Experts of a small language model: a softmax router.
Below are experts of layer 3 (counted from 0) of a mixture-of-experts language model. Rows are named gate (a neuron's input weights, with its number), up (a neuron's input weights, with its number) and show model dimensions 0-95. Each number is 128 + 32 x the weight over its row's rms, rounded and kept within 0 to 255.
Before each expert's rows: a language model's description of what the expert responds to. This comes from a sample of Wikipedia text that the model never trained on.

# expert 4
Description: Plural noun endings
gate0 [ 46  90 131 110 102 140  94  77 121  56 107 118 129 155  83 104 138 170 154 156 104 119 148 160  82 121  62  69  80 121 100 107 105 121 131 151 150 149 128 154 122 102 169 149  89 117  77 182  94 171  95  97 186 163 113  92  51 103  67 148 106 146  89 140 167 180 139 128 124 114 147 171 153  79 131 127 169 114 192 106  98  82 117 105 175 118 123 146 122 166 120 141 110  90  86  45]
up0 [115 137 180 109 126 130  91 110 123  39 146 135 134 172  97  81 140 161 171 135 116 125 163 108 104 112  94  81 100 106 125 164 128 152 155 140 165 152 155 151 103 114 152 164 111 127  83 152 150 146 128 159 183 221 120 103  79 103  87 118 145 128 107 134 164 128 134 142 101 112 132 134 160 157 135 148 179 102 182 105 135  71  84  76 202  64 124 166 113 155 118 117 153 117 146  55]
gate1 [216 135 117  77 153 115  88 144 138  93 126 152 168 155  82 119 171 115 174 107 105  80 137 210  56 158 106 146 111 151 166 153 106  80 157 125 162 140 141 120 101  61  92 111 140 145 144 133 157 127 110 174 160 130 103 131 102 166 105 218  87  94 148 118 120  90 102 128  82  88 145 129  63 186 124 108 153 161 121  74 128  99 122 111 123 100 100 102 164 207 130 121 144 103 101 137]
up1 [186 121 114  95 166 106 109 138 130  91 130 141 165 172  52 156 173 140 161 125 112 105 134 216  73 159 117 146 100 132 174 169  85 103 149 166 151 182 126 123 134  83 137  97 157 149 153 114 153 136 139 177 186 112 122 159 135 132 139 202  86 108 142 133 126 101 112 131  65  88 139 118  94 194  85 104 143 143 138  69 117 141 150 126 100 131  82 152 175 162 137 116 139 100 128 135]

# expert 36
Description: Suffixes, percent, table bars
gate1 [124 140  66  81 132 129 176  89 114 120  97 142 130 135  99 119  98 155 134 159 139  98  95 154  84 109 116 131 152 117 203 110 153 149 101 155 117  79 148  88  94 128 135 173  88 123 133 115 171 145  99 114 125  86 149 157 118  93  80 147 106 175 179  96 127 170 125  58 133 150 127  90 112 127 149 142 104 153 128 183 145  98 153 155 174 135 142 151  83 170 162 125 135  66 138 129]
up1 [112 146 121 135 113  75 124 123 113 123  96 157 112 129  94 176 105 159  80 153 145 151 108 103 125 128 134 118 179  65 139 195 113 175 115 102 109 139 166 133  94 167 152 158 102  81 172 121 143  59 100 123  86 146 108 150 139  82 131 152 185 109 171 191 126 138 128 103 120 174 127  88 129  94 137 187 104 123 174 157 150  72  69 126 148 181 145 127 117 119 166  76 126  90 121 153]
gate2 [120 193  85 126 119 100 120 129 164 137 116 151  78  54 129 157 186 176 162 143  94 111 121  78 112 147 134  98 118 192 132 115  90 166 117  91 139 100 149 150  92  87  86 104 137  86 165 165 114  60  93 145 112  79 183 191 130 145 132 138 130 167 119 112 110  99  69 158 148 104 123 165 204 185 128 141 131 153 115 114 103 115 109 118 135 115  90 112 134 114 198 108 107 129 196 144]
up2 [150  84 176 137 151 156 103 130  64 126 158 110 219 172 134  89  76  66  73  68 102 140 126 168 142 133 124 142 153  98 143 143 141 140 165 173 111 132 111 109 143 178 113 165 147 105 113 108 156 162 195 117 150 161  61  62 162 129 117 124 153 114  81 110 156 137 161 134 138 145 165 107  38  43 116 121  84 100 129 157 139 109 129 132 129 152 113 127  97 142 120 107 110 168  74 117]

# expert 10
Description: Mid-word syllables
gate2 [133 132 172 119 103 110  86 184 140 150 109 137  94 148 113 132 152 178  79 134  92 100 165 149 150 174 117 106  90 148 177 173 112 113 136 118 147 104 120 159 162 184 154  70 172 102  91 167 105 143 134 104 140  98 122 124 107 125 156 180 141 148 166 123 134 151 130 180 149 127  71 169 165 139 143 112  70 131 192 105  76 125 129  86 178 156 180 125 146 114 107  78 143 173 123 211]
up2 [181  97 206 159 146 127 125 118 186  80 150 149  96 152 135 172 137  93 128  72  87  81 139 162 145 150 145 128 139 133 159 123 122 134 122 161 114 137 150 143 110 160 132 106 109 120  90 211 110 117 127 133 129 107 158 144 109  94 159 127 153 136 151 122 159 134  79 127 152 118  55 117 114 156 111 113  77 145 126  92 121 108 102  82 131 139 168 164 139 147 143 147 151 163  65 168]
gate3 [138 175 137 141 125 119 143 135 119 137 138 209 154 134 209 103 175 187 147  95 145 144 138 183  36  77 220 125  94 136 137 131 118 107 133 129 195 138 160 127 156 129 146 152 161 125 132 153 126  69 145 146 115 152 164 139 122 125 123 121  94 136 142 139 115 137 120  77 130 119 134  84  74 129  31  75 160 159 129 139 112 128 145 125 166 105 133 202 148 149 132 105 122 118 126 106]
up3 [ 98 146 119 122 112  77 136 110 156 113 161 158  70 116 104 153 106 148 120 112 133 206 142 187  64 120 146 153 150  75 177 101  96 110  58 125 145 113 126 131 120 177 171 111 132 109 127 102  99 119 131 173 155 138 171  94 120 175  83 162 127 136 105 128 133 146 134 105 117 131 144  65 122 106 125 169 129 112 137 109 175 144  93 181 161  64 132 108 173 138 146 148 103 109 112 154]

# expert 6
Description: Mid-word Latinate fragments
gate1 [175 135 141 102 150 145 144 124  89 183 122  81 135 124 136 121 147 140  87 127 114  93 116 157 182 116  71 130 167 153  88  71 154 108 153 185 141 134 121 190  92  99 101  98 104 178  77  92 115 103 182 116 143  92 125 126 113 128  91 166 131 154  78 115  57 120 150 121 155  24 127  87 125  72  80 121 120 156 104 143 106 101 138 164 158 125 111 137 152  89  75 156  55  97  95 178]
up1 [183 165 175 130 121 164 140 137 115 189 100 130 194 150 125 141 153 164 114 130 124  84 104 165 219 109  87 106 184 185 117  79 178 112 138 148 167 129 150 182 108 144 119  71  75 153 145 142 113 144 150 162 136 107 132 126 129 109  87 182 133 178 126  91  79 107 141 118 113  48 134 133 111 115  57  94 162 160 118 152 104 117 141 126 137 113  85 147 136 100  99 185 122 120  85 147]
gate2 [ 92 122  96 107 144 156 142 145 143 137 135 130 103 136 153 153 155 128 153 165 139 102 100 139 125 132 127  89 142 185 224 127 163 105 175 125 115 135  85 177 130 156 150 121 130 155 152 159 111  73  87 135 173  35  96 130 138  83 176 130  77 118  83 103 196  93  91 147 111  83 108 160 191 117 119 113 114 150 101 139  86 130 145 108  91 107 132 118  91 122 126 111  73 212 131 104]
up2 [ 82  87 135 149 129 117 147 113 101 140 109 136 112 123 151 109 141 125 134 210  91  66 104 132 134 106 105  82 152 181 141  98 131  95 115 117  93 105  58 133 142 177 101 129 115 143 127 168 102 151  85 150 138  50 123 127  65  46 202  77 116 171 135 125 166 101 116 117 119 122  89 138 165 105 145 127 165 177 144 147 130 164 119 124  56  90 133 109 129  94 175  75 153 176 176 160]

# expert 50
Description: Sentence-ending periods
gate1 [133 102 204 118  73  77 113 133 100 155 157 126 100  90 179 145 141 162  71 147 110 119 123 147 146 112  79 123  84 129  71 161 114 116 100 136 126 121  73 117 175 144 141 166 148 138 154  89 134 109 177  81 163 122  83 126 116 117 131 124  68  97  99 143 127 133 125 137 143 100 103 154  98 130 168 109 165 101 149 103 115 160  87  73  75 132 171  71 156 126 108 110 103 114 131 112]
up1 [127  81 127 173 129 118  77 124 127 127 161 108  96 113 170 135 104 173  73 153 140  99 135 153 119  89 119 141  98 165  60 175  93 110  98 117 134 153 110 103 143 150 130 192 177 215 140 100 118  83 146 122 123 108  91 150 117 104 144 122  59 112 115  99 132  90 125 142 150 132  92 173  69 143 168 123 144 113 122 114 105 157  63 140 115  91 161  82 121 116 131  80 102 133  68  92]
gate2 [136 191 136 105 109 138  60 120 125 148  94 115 133  69 187 140  89  80 165  73 102 121  87 111 112 142 144 182 138 133 112  94  71 156 139 140  82 122 118 127 157 165  74 160 152 120 147  88 143 116 115 100 132 174 139  95  71 155 137 137 140 108 153  59 162  82  86 182 127 132 149 115 187 104 117  80 112 123 160 191 114 105 145  97 106 100  61 126  95  68 148  88 152  82 119 121]
up2 [113  67 127  83 182 124 140 107 147  78 137 148 141 199 125 112 118 193 108 156 146 120 148 134 112 107  89 107 129 151 131 186 180 123 114 162 172 139 163 124 116  98 194  99 167  96  99 138  98 125 169 143 197  80 137 154 128 139 109  77 122 161  61 130  78 158 115  64 137 111 124 158  78 168 128 166 101 159 130  94 147 156  97 160 148 154 150 158 123 106 164 190 112 166 162 112]

# expert 40
Description: Table cell separators
gate1 [135  88 142 136 101  89 130 225 205 120 141 199 149 116 139  78 138  91 123 122 111 170 167 100 153 127 125  78 164 147 105 113 129 125 181 108 106  73 153 172 127 151 149 152 176 127 129 148 118  86 118  99 139 145 142 114  71 113  80 161 117 107 150 133  90 152 161 180  85 141 152 124 164 125 110 139 121 120 115  83 119  80 172 165 144 140 140 110  60  93 142 136  95 163 132 161]
up1 [159 187 132 106 136 129 110  56 108 175 104  56 130 134 126 145 103 115 156 103 140 119 126 156 109 159 116 135 161 144 135 166 149 143 139 130 160 155  43 109 120 103  79 121 138 131 117 100 143 178 108 160 117 131 103 111 161 111 211 115 143 121 119 142 101 132 120  92  96 108 108 206 120  79 165 106 138 171 155 125 146 188 135  86 117  93  82 113 147 158  95 103 147 184 162  96]
gate2 [129 189 112 103  76 155 166 101  71 144  73 109  62 159 171 132  98 135 136 154 163 112  93 164 127 180 148 134 140  81 118  98 135 125 207 130 161 162 137 173 123 142 210 105  98 115 118 160 124 131 139 189 130  85 161 132 116 141 188 184 178 123 113 130 139  69 160 143 109 120 175 127 208 139 155  55 118 111  97 151 107  85 127  77 104 101 134 130  96 111 160 119 134 115 133 118]
up2 [117 167  74 149 141 165 202 116 134 132 104 106 133 155 191 126  76 124 151 152 155 145  95 147 147 154 129 134 164 120 118  91 118 160 167 112 123 137 129 163 169 162 184 120 102 109 154 149 126 138 128 184 115  70 158 114 121 120 187 183 180 167 110 110 125  89 120 123 129 145 199 150 221 156 159  76 139  82 152 129 198  99 108  97 123 144 123 124  86  98 156 157 173 129 104 140]

# expert 33
Description: Copula and auxiliary verbs
gate2 [ 82  39 169  43 135  74 169 106 132 163 133 127 118  80 190 101 123 168 147 119 108 136  77 188 187 101 130 122 130 123 135 161  92 191 166 161  99 133 137  92 111 169 120 123 186 146  73 128  96 132 129  91 123 123 106  87  61 146 121 163 117 138 113  93 132 102 123 121 117 110 163 122 121  81 112 167  51 147 138  73 158 102 140 122 104 160 140 166 112 159 120 136 114 129 170 106]
up2 [ 88  29 179  43 148  88 143 103 118 173 140 125 122 139 185 125 143 175 143 100 150  97 113 153 186  76 137 143 148 142 138 182  88 182 181 142 125 137 133  91  97 165 115 148 131 168  82 100 113 105 111  96 100 121  75  96  54 136 143 145 128 155 153  93 140  74 152  89 146 116 142 126 124 121 134 149  89 156 121  73 155  78 128  88  97 153 106 138 143 162 134 147 111 121 174 117]
gate3 [154  82 146 116 164 123 138  76 153 100 128 132 108 122 111 138 213 117  97 159 148  93  76 114 101 133 120  87 120 159 153 154 137  60  72  95  81 105 148 141 167 152 118 160 108 146 163 115 100 107 204 123 214 146 129 146 136 185 127 112 121 127 140 149 126 183  72  79 151 102 126 153  64  97 150 162 134  90 186 120 152 155 107 133 116 187 134 133 163 171 154  91 129  95 103 156]
up3 [161 107 117  91 145 158 143 119 162  61 127 101 110 121  78 188 192  88  91 136 178 111  45 116 108  83 107 126  85 154 103 136 129 118 108  74 104 112 133 176 134 152  98 111  81  92 157  91 134  81 160 132 164 113 118 101 154 166 126  54 114 198 149 118 114 153  79  83 139 148 107 162  97  73 118 170 172 123 169  98 168 142  73 123 104 150 131 135 161 142 145 130  99 123 116 140]

# expert 31
Description: Paragraph breaks after text
gate1 [176 124 161 128 123 149 121  85 111 144  72 118 146 129 144 141 158 111 134 140 130  88  95 107  81 122  41  76 175 186 101 114 164 156 125 188 133 103 136  58 185 104 131 100  92 122 141 109  79 114 143 109 135 123 117 142 137 127 131  88 125 132  84 147 199 163 155 135  85 101 158 144 103 113 183 113 137 172 132  96  63 165  80 161 144 145 112 115 101  88 158 138 152  85 114 110]
up1 [ 89 139  95 132 133 112  97 166 148 136 167 134 139 154 120 120 133 150 155 124 105 157 137 112 191 105 221 206  87  87 140 128 126  98 150 113 125 140 115 168  78 138 152 158 144 136 144 155 177 125 107 145 111 136 156 110 119 107 116 180 121 135 165 100  73 117  99 118 152 152 108  84 118 120  82 150 108  95  93 168 189  83 158 108  85 148 170 146 153 163 119 106 107 149 145 153]
gate2 [ 16 105 127 182 113 147  86 114  83 164 129 115  81 110 117 142  95 214 201 153 154 146  82 117 156 129 144 157 144 165 150 144 109 162 112 111 143 144 165 135 133 125 100 155 138 136 134 144 162 144 165  89 151 173 119  92 152 149 167  98 105 116 132 147 137 151  92 179 125 158 147  83 131 142 114 121 112 165  85 140  97 144 131 103 119 135 129 126 152 129 146 167 162 116  94 159]
up2 [199  93  69  91 108 106 149 104 137  82 109 159 124 143 145  56 154 117 172 124 113 154 127  71 119  94 127 105  78 119 124  97 101  94 151 174 157 108 143 145  83 123 112 160 112 102  97 137 117 115 113  96 121 118 161 153 111  73 130 121 169 170 163 148 124 105 139  72 112 135 131 173 111 133 114 126 157 164 114 177 105  77  80 139 129 127  99 120 142 105 144 102 133  97 152  92]

# expert 44
Description: Closing quotes and brackets
gate0 [193 101 172 136 135 136 119 131  85  77 153 183 128  55 110 152 110 112 142 136 184  42 124 158 117  94 122 176 110 120 128 112 171 135 118  91 154 174 118 134 116 134 166 190 124 201 132 113 128  92 178 168  81 150  92 152 139 174  85 107 124  71 128  77 135 144 198 107 173  85 110 114 117  98  94 149  77 124 101 159  67  95  82 226 151 112 137 171 115 173 156 114 136 133  91 164]
up0 [185  85 128 140 123 127 122 164  87  68 143 131 102  57 103 123 148 110  97 140 182  44  88 172 108 125 125 204 147 121 127 134 142 132 116  94 122 181 122 104 111 126 138 154 131 186  89 101 141 119 141 170 106 157  98 130 104 142 111 109 121  82 122  71 109 104 198 103 168 124 115 120 103 114  80 125  83 148 135 142  74  75  99 198 148 106 117 164 100 155 162  74 158  83  69 139]
gate1 [123  76  76 112 123 102 129 158 120 106 134 115  68 179 138  85 117 178 167 129 184  78 157 124  36 137 143 150 175 152 106  76 115  93 137 127 124 174  86  70  74 125 152 110  97 153 141 126  93 105 139 144 113 143 102 117 123 131 125 106  97  78 142  80 101 103 171 180 119 119 163 105 149 132 134 134  95 168 124 137 153  62 107 121  94 103 149 116 111 130 178  96 155 141 139 142]
up1 [102 160 180 147 129 157 163  90 170 168 130 165 194 107 145 161 122  78  96 130  84 185 102 104 201 149  99  75  80 128 173 188 103 161 137 149 124  77 128 181 184 113 118 140 148 108 136 108 144 140 102 132 145 128 173 122 117 121 127 144 167 140  82 179 174 143 102 100 141 140 125 198  99 133 114 151 147  92 113  91 121 196 151 129 173 148 140 158 154  87 122 169 101 134  85 122]

# expert 57
Description: Table cell separators
gate1 [141 128 125 109  93 103 118 140 134 187 166 100 143 132 195  92 153 129 122 116 140 188 135 165 161 140  74  67 109 159 152  97 115 166 102 104 111 183 125 133  86 155 119 170 100 142  88 186 141 109 168 129 147 234 165 108 112 148 158 124 157 107 110 113 204  97 158 169 166 116  65 100 129 154 149  99 150 156 111 152 106  93 114 145 125 130  93 127 170 111  96  71 202  99 178 155]
up1 [ 97 111 120 118 137 165 147 131 121 105  97 121 144 123  37 193 125 148 112 119 114 111 153  23 153 146 164 165 162  97 162  98 138  46 134 150 163 112 159 118 140  84 108 113  81 125 147  97 111 113 113 132 122  65 135 165 144 120 111 158 115 161 158 135  82 154 117  83 134 188 133 137 107 101 138 179  87  71 150 112 123 146 111 124 150 128 166 107 106 111 160 172  58 116 122  99]
gate2 [199  39 121  88  76 153 103 136 125 153 103 117  97 123 139  69 145 125 145 105 152  80 121 169 149 138 118 178 138 124 120 124 112  86  95 127 180  86 169 167 143 127 141 107 146 123 167 130 160 109 109 136  94 163  97 212 109  79 129 111 144 135  64  69  87 109 122 157 110 134  82 168 212 139  94  81 158 147  68 120  85 128 200 153  93 111 104 122 131 120 145 113 165 150 123  74]
up2 [ 58 210 126 183 177 123 156 113 160  90 139 128 141  88 125 169 100 136 116 125 150 185 125  72  89 143 174  61 132 126 123 141 154 138 157 117  43 171  58  97  98 136 123 161 142 136  81 140 103 126 127 138 154 117 158  58 121 155 122 146 117 148 198 196 169 131 136 121 130 149 160 125  71 128 147 148  99 100 180 170 155 133  72 134 143 133 153 124 101 138 145 132 123  98 109 154]

# expert 14
Description: Foreign name syllables
gate1 [143 112 131 108 178 150 134 135  86 107  93  74 121  89 174 134 136 143 148 103 121 132 126 154  96 123  82  76 161  84  88 129 138 130 137 158 107 155 116 103  47 111 147 134 137 184 150 118  90 128 134  49 147  93 141 123  94 102 173 109 164 144 120  90 194 139 137 111 138 127 118 107 107 104 159  93  65 145 104  92  72  85  81 148  94 156 152 150 170 175 141  81 157 100 163  62]
up1 [140 116 130 101 136 158 139 147 131 136 103  89  83  91 174 149 132 154 121  99 124 168 118 156 114 107 101  88 101 113 101 146 155 158 109 137  89 196 164 119  85  95 126 136 134 110 125 136  83 122 129 109 172 114 134 112 136  79 213 125 143  84 139  68 172 144  88 135 171 134 142 168 112 105 154  92 133 170  75 113  91 137  62 136 109 157 103 151  82 111 124  96 148  97 159 130]
gate2 [192 126 121 143 146 154  89 134 169 105 166 106 109 182 111 119 117 149 133 165 118 140 161 148 155 144  97 148 108 185 161  95 159 127 117 149 116 136 143 148 126 145 129 205  61 130 151 193 127  80 101 152  73 125  92 106 136 148 135 144 120 131  70 156 117 120 119  93  90 116 119 115 164  78 126 129  91 153 160 162 126 144 110  52 128  99 119 115 148 108 147  90 164 169 106 115]
up2 [127 129 128 123 184 156 130 138 146  74 157  55 138 114  91 144 143 115 116 167 117 160 140  72 150 144 113 146 103 142 216 169 191  77 140 152 134 110 113 159 145 101 184 171 128 136 152 191 140 115  99 143  92  97 137 107 107 166  86  84 153 101 130  69 107  94  90 120 126 140 117 109  60 106 146 147 140 131 152 118 128 140 107 173  88 119 166 153 152  95 137  76 163 138 161 151]

# expert 49
Description: At and coordinate symbols
gate1 [ 88 109 121 166 184  97 152 161 176  99 140 158 135 193 121 161 140  89 139 184 133 171 121 134 150 151 122 113 104 176 106 172 112 188 139 181 133 120 135 171 141 172 140 139 140 112 141 118 142  69 112  78 130 137 180 143 172 138 172 106 156 135 133 112  80  86 128 119 155 150 154 114 159  53 156 174 109 115 134 148 158 142 159 116 128  88 131  65 134  59 133 150 101 161 130 180]
up1 [114 115 118 199 198 101 235 132 173 110 132 148 128 137 162 160 142 128 155 149  96 154 159 169 148  62 124 147  99 136 106 153 150 187 142 178 144 124 151 165 146 144 125 119 105  79 117 153 137  71 101 110 161 165 168 149 142 122 177 140 149 123 138 102  89 143 142 161 161 152 160  85 135  87 156 171 122  89 122 134 145 104 143  73 136 129 127 130 144 135  64 128 113 144  90 130]
gate2 [100 141 152  94 174 102 183 180 154 143 143 118 128 199 175 127  96  96 123  85 166 159 122 144 109 119 128  98 155 135 141 158  96 153  74 209 150 151 111  95 112 154 117 101 102 132 155 118  97 110  94 131 162 185 147 158 125 135 127 139 104 138  72 122  71 123 163 138 122 135 138 192 127 118 116 161 159 154 147 181 160 131 100 107 188 195 124 161 181 105 141 183 104 151  94  96]
up2 [138 167  89 115  80 124  84  98 106 136 127 145 145  71 100 140 173 126 118 197 119 101 156 122 155 134 126 144 122 154 112  90 138  83 158  83 135 108 135 146 121  68 120 142 140  92 103 124 136 137 160 108  88  55 113 143 164 146 122 131 175 139 161 115 140 108 117 124 137 146  95  77 138 120 153  86 129 121 108 102  71 115 137 154  90  98 154 119  78 106  76  65 154 158 146 197]

# expert 46
Description: Plural in parentheses and units
gate1 [130  87 103 136 145 145 193 168 147 148 136  92 108 182 182  82 149  97 154 158 142 133 135 115 101  77 122  90 104 137 127 148 146 172  85 145  84  99  50  91 101  22 143 132 133 150 118  72 127 109 178 159 127 141  92 110 134 163  69 149 120 112 148 110 173 111 117 105 135 162 112 162 125  93 157 156 111  97 106 112 126 132 148 128 119 178  88 140 142 120 141 132 144 121 122 114]
up1 [161 105  93  87 149 109  82  98 123 180 154 119 162 131 117 112 125 144 112 104 115 142 146  87 125 127 185 119 140  93  91 145 146 121  76 156 141 104 135 107 102 159 156  80 117  59 229  76  89 125  93 168 123 154 120 219 164  88 129 159 109 127 162 144 108 133 134  84  91  98 202 160 110  89  82 122  87  79 130 157 120 127 184 143  91 158 159 131 116 137  99 105 146  88 127 138]
gate2 [129 110 128 117 113 116  63 138 154 134  98 117 143 109 155 136 119 117  75 132  96 121 114 184 142  98 129 134 106 146 116  94 117  81 151 152  93 159 105 139 120 149 191 127 106  89 132 139 123 126 126 100 115 146 101 159 158  89 140 110 117  95 158 132 110 151 115 169 123  80 106  44 109 139 105  87 188  97 161 162 177 129 148 146 121 156 149 102 124 157 147 131 149 137  73 168]
up2 [139 155 155 143 182 135 182 130 104 179 179  95 107 162 108 127 168 131 174 156 154 175 121 125 118 169 139 153 140 131 166 145 152 128  91 125 173  84 152  96 175  95 129 112 130 152 116 129  98 130 135 177 128 127  93 102 123 168 134 163  83 154 155 140 158 102 112 135 133 138 157 188 132 150 153 110  72 147  86 115  72 131  77 127 202 121 102 139 120 112 106 124 137 109 160  64]

# expert 58
Description: Abstract nouns and headings
gate1 [188 127 123 194 185 175 139 120 112 110 120  94 135 102 190 195 128 128 121 177  96 142 130 195 152 175 122 191 120  85  97 102 161 191 159 149 170 133 136 155  92 123 134  96  70 154 120 134 101 113 134 139 118 111 131 106 133 140 184 109 175  71 125  81  98 125 130 198 109 118 138 140 129 138 119 146 117 128 112 174 150 142 131  67 111 103 144 141 151  89 139 146 121 134 148 160]
up1 [187 133 140 192 177 178 159  91 149 105 128 116 122 104 192 143 137 137 137 192 127 135 107 199 136 183 138 186 125  96 111 107 181 161 153 138 146 143 115 162  93 144 146 106 106 132 144 168  88 115 138 131 123 104 114 105 124 122 182 137 146  63 112  63  98 138 144 197 118 140 143 160 103 154 138 164 151 147  94 167 117 126 126  71 118  98 182 149 141  94 139 171 134 134 161 155]
gate2 [131 126 150 146 196 140 206  78  88 158 187 176 139 113 145  60  95 141 171 154 181 134 158 119 130  98  76  91 110 115 140 131 141 152 134 131 139 162 141 144  80 110  93  76  70 114 146 117 169 165 162 150 113 108  81 156  67 124 105 110  97 111 110  89 100 158  98 142 183 140 142 145 126 200 203 120 133 109 101 114  94 118 134 110 133 100 140 144 168 138 134 100 107 129 111 223]
up2 [112 165 120 155 200 135 188  76 100 151 167 182 144 101 111  68 106 155 177 142 185 128 149 125 135  74  57  81 105 104 148 123 135 168 140 135 145 181 151 167  99 101  83  76  75  96 145 106 159 154 171 148 112 122  94 167  76 146 113 110 101 105 114  98 105 153  77 137 197 146 134 158 149 173 207 117 166 112 123  91 103 107 133 105 128 110 127 176 159 124 140  94 128 115 113 208]